From a checkpoint of a small mixture-of-experts model trained on Wikipedia.
Size: 12 layers, width 256, vocabulary 4096, 54.9M parameters.
Experts: 352 SwiGLU neurons an expert, 1 pick a token, a softmax router.
Training: a variant of Muon for the experts, 647M tokens, 9878 steps.
Below are experts of layer 6 (counted from 0) of a mixture-of-experts language model. Rows are named router (the router's row for the expert), gate (a neuron's input weights, with its number), up (a neuron's input weights, with its number) and show model dimensions 0-255. Each number is 500 + 25 x the weight over its row's rms, rounded and kept within 0 to 999. Numbers have three digits each.
After each expert's rows: a language model's description of what the expert responds to. This comes from a sample of Wikipedia text that the model never trained on.

# expert 7
router:477494525496376492489457507463480438538533470479447482497525484517508507492566519558499528495511533486504510531505526500531511498529501528451561484518502432500500492487486521477500525499490460484499497501504498520501520522478519495497476487516496498483516519495545481525509514473493512521509489482474483511495503517479515500515440511522514468527460502471489478521500525477511500497526502497499503514508528475486477464483518462476472499496502478484455473473552517496489492464520514479462527495489507472483506489502506472503514490499531504516474524532525473462503463468474526477464513482531497530541468539491507506497494522509512470521527511506549531505472517465534537505457451457516544477475470505496503512494466501510503483448519479506491501515450469477452493486514490
gate3:533476512475492500476499489494489477501507449464489515480484523486457513542485480486528528560521531488499516530500474515553484496503551489462505495462519492534477497534462457498497525465493442518490511481475534485477513480486485532509448541504503510479503471517524500568524522508533494518477464531474545534516471505507468530480531483533529523545464503466501499469513498474522546519491467534501489495479516486481508527468516516543500482476485503502473555501525534531470475462502498502484504512538504513467529493522529545540469481519502492500489508495489532518497442494502488528493471484508479518460492477515483502540508491505483495528489537520526522527498473444451506519452478524494456479477492516493498519502534501460521471496528500487514466502479462496517541458534475
up3:495502474564482493495518522521519505514543550521505471472535546494516528519484501496524498493515503516480478465488486496527493464521535484510502458480482502495472520561501471472461525502513495528484534468510518497516497557528453546525526507474560471482478458475507482537500496490472487482493500531476485493453466520483553517517527506537548470485478533537519503469487484518479440508475506506477488484500512494504560531494478507543545458529488517545498503522497444487510483445525489524506507523518493488459483463529503517524516527531490500483460500507525482509493524488481487521493494539523470514505498476488548519514490512525483526498505479558488513446457488520503472490485535467483524557518520524532485519518522485478500517502506507496476498501505502513545485503454491
Numbers in tables. Digits, numerals and short values inside stats tables, dates and coordinates, such as £3.25m, 2021–22, 1918, number six, plus football position codes MF, FW.

# expert 9
router:491478596528495540509477469536466491502513502502467510541513487543493479511514543538518583515527536474501512480471525533509508515488490503478575494558503475492564506460522496472521501450486499468522511502478479519468500465511510505506508473500525489464526500502490460506474493474523517512506480494476504540501452519511509525501467507510499454502492474526471485526490488525477494500505533513474482501520513492462515494527470532472449479502495506453490466486468529482500524504549473520498531531537491477508484509492466490537506497524529455556521514499487453520524511488513523495447503511507482540521517493493472518493497553500489474513501552505499494484512462481518514498481469516523495477521496516488496522551488484488520486528501508503532501496461486509479509508505428
gate2:429451531501555463499487509506486508517522521497472541472512480525482505501509545525476511561518489551495510489496483513490543492546549493514538512506503484499509481440500502531517465511482486524469535550484491524505515503483529482507503509517462514464477565514531505509506510513551468441517493482516507471488517529527493521503514506480511542519458529518449513493506510493503506517517498506487517498515493563480525540525502499496543527527504531485509523450524418504490495506531497450516470524464465537508492495502499492506492492503488501502526526524497503474496458548450515481481494516556548479528495529513498529516537481496479493508496523518512481503483534493493515511512533438500495533516493482491518524512506505517515466519475552492464535481493485517505506530497511
up2:490453505477534479486487472499526502512524486506496514465487524491470495485533492546457486513497473537527524478462515547501588483492505493531487472548490523512546466475486524499519464485503485481476547491483480503512494519494517491523551506510472502487477481509497504476499479487525529496506487522516513517526511490500525532512543500530500555511493448502488548520484474496481491570508512502510500510530496535467536513552470448511531530476507482457486509488498447509559457498544517505503456492477515529535488498451497511494476527508511489538491500526478530542507486562474503496552528479498514548524465513528532499487498521503478529502508478524508537465503470503523508481486504470521504494525494500511505478505503477519537489513484561489477499459465502544505477529506470
Table and list separators. Punctuation that separates fields: pipe cells in wiki tables, semicolons, slashes, colons and commas in results lists and line starts.

# expert 15
router:498484554529446515503485505509489465473548519484537501515510469491496462524484482528522502470521548491498478522557509441579500449531456524504560478524478449495516442491530501493490512504499494474511502489521495498495481466502472483469510487567511536474519474544495508499496513511479475459500518473526510489468499520514523474500508533488540477516464504480497503533495538493514494535493520501458501514528515485470528515494503533505484482474509459502504470513517511500453531492503506511472515463505522524489514523488510464477514469499486488562476522571517502487534467459478522502485510516491486494547557507498534508474540546495541487496498512469495497498477501500463556501487476487457544478507470505505490522493518492464490487509496508486472493464465524517487508501515478
gate3:528491490531467527491512504487477497520489473516512436508566513485510546520498549463556499515488474440483464460505501511502533508552523493525505496536463459477509500500537549514469523527503501494499510479516518517497512505518494471477487530495527503486510467531470496528500503513481518521513481498535478512489481513507485514541514481451512491519510533424483501467485506505476551527482527502488505488477554492486505491512444502511535520491469503483513461478473490528488538488471470503471487499545454498521486526529460514484494527528519479513520500529464442501503500502508455557502468521485463485513446488472527451503492479481527507471505516500576499493488485516499500531521514527484492519454515499490511496490525513495535510541485498456490475441494501508488521500531481
up3:488508494531464473499468494514468503529517473501517509477498503507518517459470490506524516477480469502455539509487499493488474577481514462451515518504468507486514508500490524509492489519526476483518508503513499482505517482487480498467504468508486518487480495493511429504487469492489491528530470497494481496496464519496465486493503523523528523462495482494463498501457499511557469521580487538496465521453510497500465457479483528542498494471519484556475499520515518521514542512486538474518510536513484534443499523491526508538465508524534497470518477481517508544490521489483519487499520494495505512442525509475544594492489496513515529508478498492477533497539526505469422472460497493529462491553523502485466527485505457506490499533495540497531515502513530518504490470516499
Rare name pieces. Second pieces of uncommon names and titles after a capital, such as V-az-iri, Gu-ant-anamo, V-erm-ont, am-az-onica, often in tables.

# expert 4
router:485480537570465502500518452521464447475498474482492517517488489545482507530508527507516530475508559485481531539506531514540489477543508507461496491538474471470559511487541498500530499488498494488519508492492508536526529522516528531511475479483496527440548537526502476525502490507485512515503507462486500551542469505476497533493503552526520474504485495533540498483523488488507475514548502463509488524495505462462569515496498525469473471512514486492491478498477532480506484479504504524530514484474511475454516485525432496495517476490508485496510523480506501464487481519451538517484542522508490484510508489501456454494521552513535481512512487454497511500501514496481521553475501482474511453545509480489494486520532493489499521473509503494509493517475466510500557466533484
gate3:483527528475495477498458540517542474504522478520478471522549509483469470530478486504523518518526480529473522495494486560553497517507521496469498483546492469491514479526494537521463535475483499503492489496521472516478551481519494477525541527480549514538513480466509460513487499469472460497534453537495441511528439509513539511481502520498544479486526500504532478481492489474511514528509468473527513467514504491534511514492506467550478504483537511502529490504514500502511524493463482519505521490498467436495531516488453472537478496496477520463506472506504493498539479496500464500488518510485487502563513549477497487507527490529514485511551475536442504504520503506493529498489521491481497501493477499509499555466484490547448503507471523542444485514503505494517514461513467
up3:476497510486475509488495500514541489483480485522471501477506492479465450506511502489508532477497499504506516476495486539506517498525503538502515484503475490483492465478490508492477509541517490566521516520496525480512514493493509493524488510477493529502515476427500509474488483512515495500567438474526451544477507463496511495495486514483569461473504519486543485503466479494506502518451447478475511477515533478544488480498499487522472484461548502484488484554492507542487481488483455470508524491490453530505510505493490475523527486511513544464491505539493521479483540483511490479480513506528444464511497555529499501543490474512496492521510487520468514547475471518510523482500531497503476480498523542445517516502496468551506507469534513448429530479470541501481472455524491
Capitalized name openings. First piece of capitalized proper names of places and people, such as Mar in Marseilles, Pal in Palermo, John, William, Saint.

# expert 11
router:471455535509445514539526483551442478513540485482491455534541517534486482503525513487509557492528557491503526515495550535509485486518485532478549516504509466510539480481527478500493499461473478457530499487496518523522533503520489495544485463521494491491497499533490476509496475522530534518499510486496531526489480525472522478536495478533519464525464480488510455559492487487504500511506509507459477497490504470480533503472513528482480499488479481463473509492540519444469494462489493505469512504509482521520522542561501507482513474536524526514507504506504457510506491514472523453467510545491465531543475490531478465497485526529528515560521488479496495518501525482477519538502484484445510487502493517507528520505555469506510464503479521493507536517501473531477482488513475
gate0:501518509494506511473556522481466481479473508498507490460501479503506505529477423521489502499529531473476530498479483503510496501502498469515503450514515455512523493505488488515488526470526486516529466499517498492515490483526516492478538486527502468464465422507492460513519501565531485504531485488486524487476465471484528496495497462555494530506494475510448478451519490488497533475472460518513505530503494479483515520538501494492502482499445490498493532497529495480507551528496481506520512500521505510505522492548486531479535481537506483498489523525493537499522497523558478500479527543544524512482503491509531519529485450492512467537504540428487479502478508505480513466498406490504494507505500483462486508449517491510498529481464497471510501465507462471469465550512492
up0:488513528503527502483548527504501507505482525489550464488495527491487490503500495511455535472502527515498521479502494498552506445511482504516519473532478446523518475515497476554540426514514516466501547500485484479506497512539485508457501441519485509544515507511458509552495495506522493510522482522525489530488506486462470495503531481498500540500514486516481517544506489511492500511512468510475488482489501502522512553523510460484477500518531542463477506499536499465520524493499535494462483517479487515526496494543489560483500461500475496489527527492554474496555500485514528510489473529490450517505492524527536517506471511472507497544497458461515516540459496504519491483508492480507474508513519484502464464468518480469513547471485510459497500451590477476484479465482499
Career biography phrasing. Function words and role words in political and academic biographies, such as was elected, appointed to, served as, became the Democratic.

# expert 14
router:471455513491451463509490439553435493518551482503495499514506472530529493496536495546519539477499523522483564541495533487487474470542474489470501490516502459505495483483528528508505484466492475503528490470477484498490509512512523525483480478510505486515540523527549468496521471463477540480497538510514498511510471550480508540488495511537476474469477486465503474528509513469462453514480514483476442505448531499483556517519479503499465478498476507477458446521520520488516494513548507549500509524517492481485564482510500463488536536493504474490466505488521463490509509508467525506481509525502466508495500499554493503492488514502546501519525518513517513504477498489529514514503479478480528492493465547458511527489499479480462519522489502526533523503474500502463523537515512
gate0:457460455519449513480518513483492523486480524489467470520491509438463467501541444487496519501516491496498483498486520538480534447511498495506486483488503507529519494514484544528504573492504489504485462497476531536507510504521471483488504515498483499501480458499494487526487483495509507496498480535476491508505501526478462574472487522481504493548473486489528486422501520518501462508437516496474474534498514466467533463505457475445515547486542477489493493508525539476505518512515484509441511449498495494525476493516501489493475451499522493494472512531507498456482481509563476509528507486513484537506520480486515510492535453473471487488524527516467537518496524518467525476493486516498507524501458556483511489511499512517502481506453538507482496514481515486508528489455531
up0:488484438486477534466482527490490509525477469501482525481491487467490500533537460503495535489540516508535461511533502535500478507495467497499494522524481458506487490497494517490478546447464505519440470527498496525488495498502494487476493521456496543502570484489492517500486509509519522462528502507479546491511472466510480492530492512505497504490515515460543513524505476472489486468522478504511468525488490493501466536520471512490471499463501505488489503557482455528519501498470553495473469488509535504514507481522503515546476471504522470455520584483520497504479472502471530495503522557490562447501516512488551479523490491497513515519499506544517533510513541473512497511522441480531512443497526490484522504540481508483478480468541505488556495484497486515471491534479483
Abstract noun suffixes. Suffixes completing abstract nouns and participles, such as -ation in presentation, -ment, -ing, plus nouns like film, song, century.

# expert 0
router:487540521533504549509552466499489439505511513468503456546488524502478484526495490521565545517513550497538487522506537487514509516529507492462555485521508449553537503483568503492486474501494493489506472491504535499466533498472509538512494486524496517494555484488553471535505467510506504501562478501489505492467489508510503514561466483550495475489521483479503505532512500470481487492533541477470476481466481512507516477500488495519463461514450513474463474483462500481516484487553524523505505511517473506497503477504511494492489494499514496515491511543529449507510448515502516541440506479480471524488549482521501474503531528480484522488510519506530500520497509527521498485496480477525545454498473504514492543514532502501515479472474478531523502520459500501515535497490486
gate2:504459467493497535507505515506497519519506489481482517512530461515507497463493508504489501493522516511490501487484511459490495454477534523497510513495478478521495521492501526493508512440538440501509489465486504466448528551470486468483467537512547506537431454485473565471538538512464521479523523474477518513511456506533492465499489492489508487503437499516523527510502514541506483500486510466523474510482510536493465511461477521505502514530473511512497443483484504517495447522493540495507467512490520511491498504531541503535484472466505536537517506469491485490475471508511521542536460498472486479478459464503479558474496506490520534494517500487490494514452511540492502486477500470456536466510500522513546554577482525499507501509514481487523518521459508513507512496490492
up2:476501505472498494463494515489538499520474440449545499473515487512504472466468510488489540511495501502470535510512446509471436532519504494483496486471496458504543500454502454481494525495523511512460521507512491527495519553486502515513507472501492468493443507505499485522481527549509526455539508470522486483497448503490494521487459486521510500528514495494499502482499513508515496542484500485475496516496485502487439514525542529449503488533461492473478496533531518503532502529501538515521499452499457515483509524498477507504511487482538511502484483439505479473525451516537523509531507513490486510512484481523528501489484519525512524463485536505515469530450454494441527577513478447514506496487495514519487505480490481524494482519549477488509462531455477515476470511514539
Section and line starts. Markup and first tokens of new lines or sections: heading markers ==, ===, paragraph breaks, opening quotes, capital letters starting headings like Summary.

# expert 12
router:471479541524440461471522483510457460466514511503503480491495458535503517491465528537494502492523549483518517527478550481482540499504495500467519498504477455576464520484499490488510462465468497446508500474479474527546498469550525493519455476543526515472526497521522497501523483427483538544516505481508484490479475532494519470515497493507504450516481483478480442485512498464531476548536509491513440510509546493474514498484499523478476512502474495472480468442518550532502517492518520478511538508470501495514490499522521508513543533506472485523498513509516467487494480498504514491510527488487482537507510475541464495478508536510490487525529519498484529479474498514507520492508482458480495494505463527466496513506530521523478473521484512520483521503472504514479558503532494
gate0:483476514556522509520506498505544515549496528525515512544532489510507462532537493518482471536504511489469509532552532507524523538497475567488506520466452504514480498470495444501533480491531487514490480527466484534522537533526517487495453468500505497469516536520495474465459528466512537471515503508544462529488545548483484454514463515444472515475503529509501485524484520478524476509488492489516497492500494512504484450521524493497504514508478470497509483514523518530494486462473505507511507556513468490507496491539488495523525501519540495503476519507504451507496493458514447509501485465497528505517501529474517552478520470556478508519543526507484477519463523518473461515474495466514507523463461485485477520520477510477528476493478484485465511482492510519511449489470461
up0:492471520537497500470546529481452479480490544521512459453535498503502538506514503475460481521465506480516458497479481508524503516517491530517510546556486508478502491466514484515485465499524467512507485530518509496471536508514534527441500496514498521470480573514517469508502513440470501519514518490528496467498524518545481512483482500507491518493533487519489513538477480476482496464479492538493487467517514535514488504513491510477518481532489510470499500515509548526513494492502525518489488563505508455520515481485507492494527495476508534494460563531496509552478549537524489513501520453518508531517518519502467558479481468565504518506456526524535453509471512549502494481475475473501508463480527485482480492466468525467528516508481523485506475502504508510482451503536462
Name-final heads and taxa. Final words or suffixes closing proper names and taxonomy entries, such as Cup, Championship, Racing, School, -idae, -ids in Commelinids.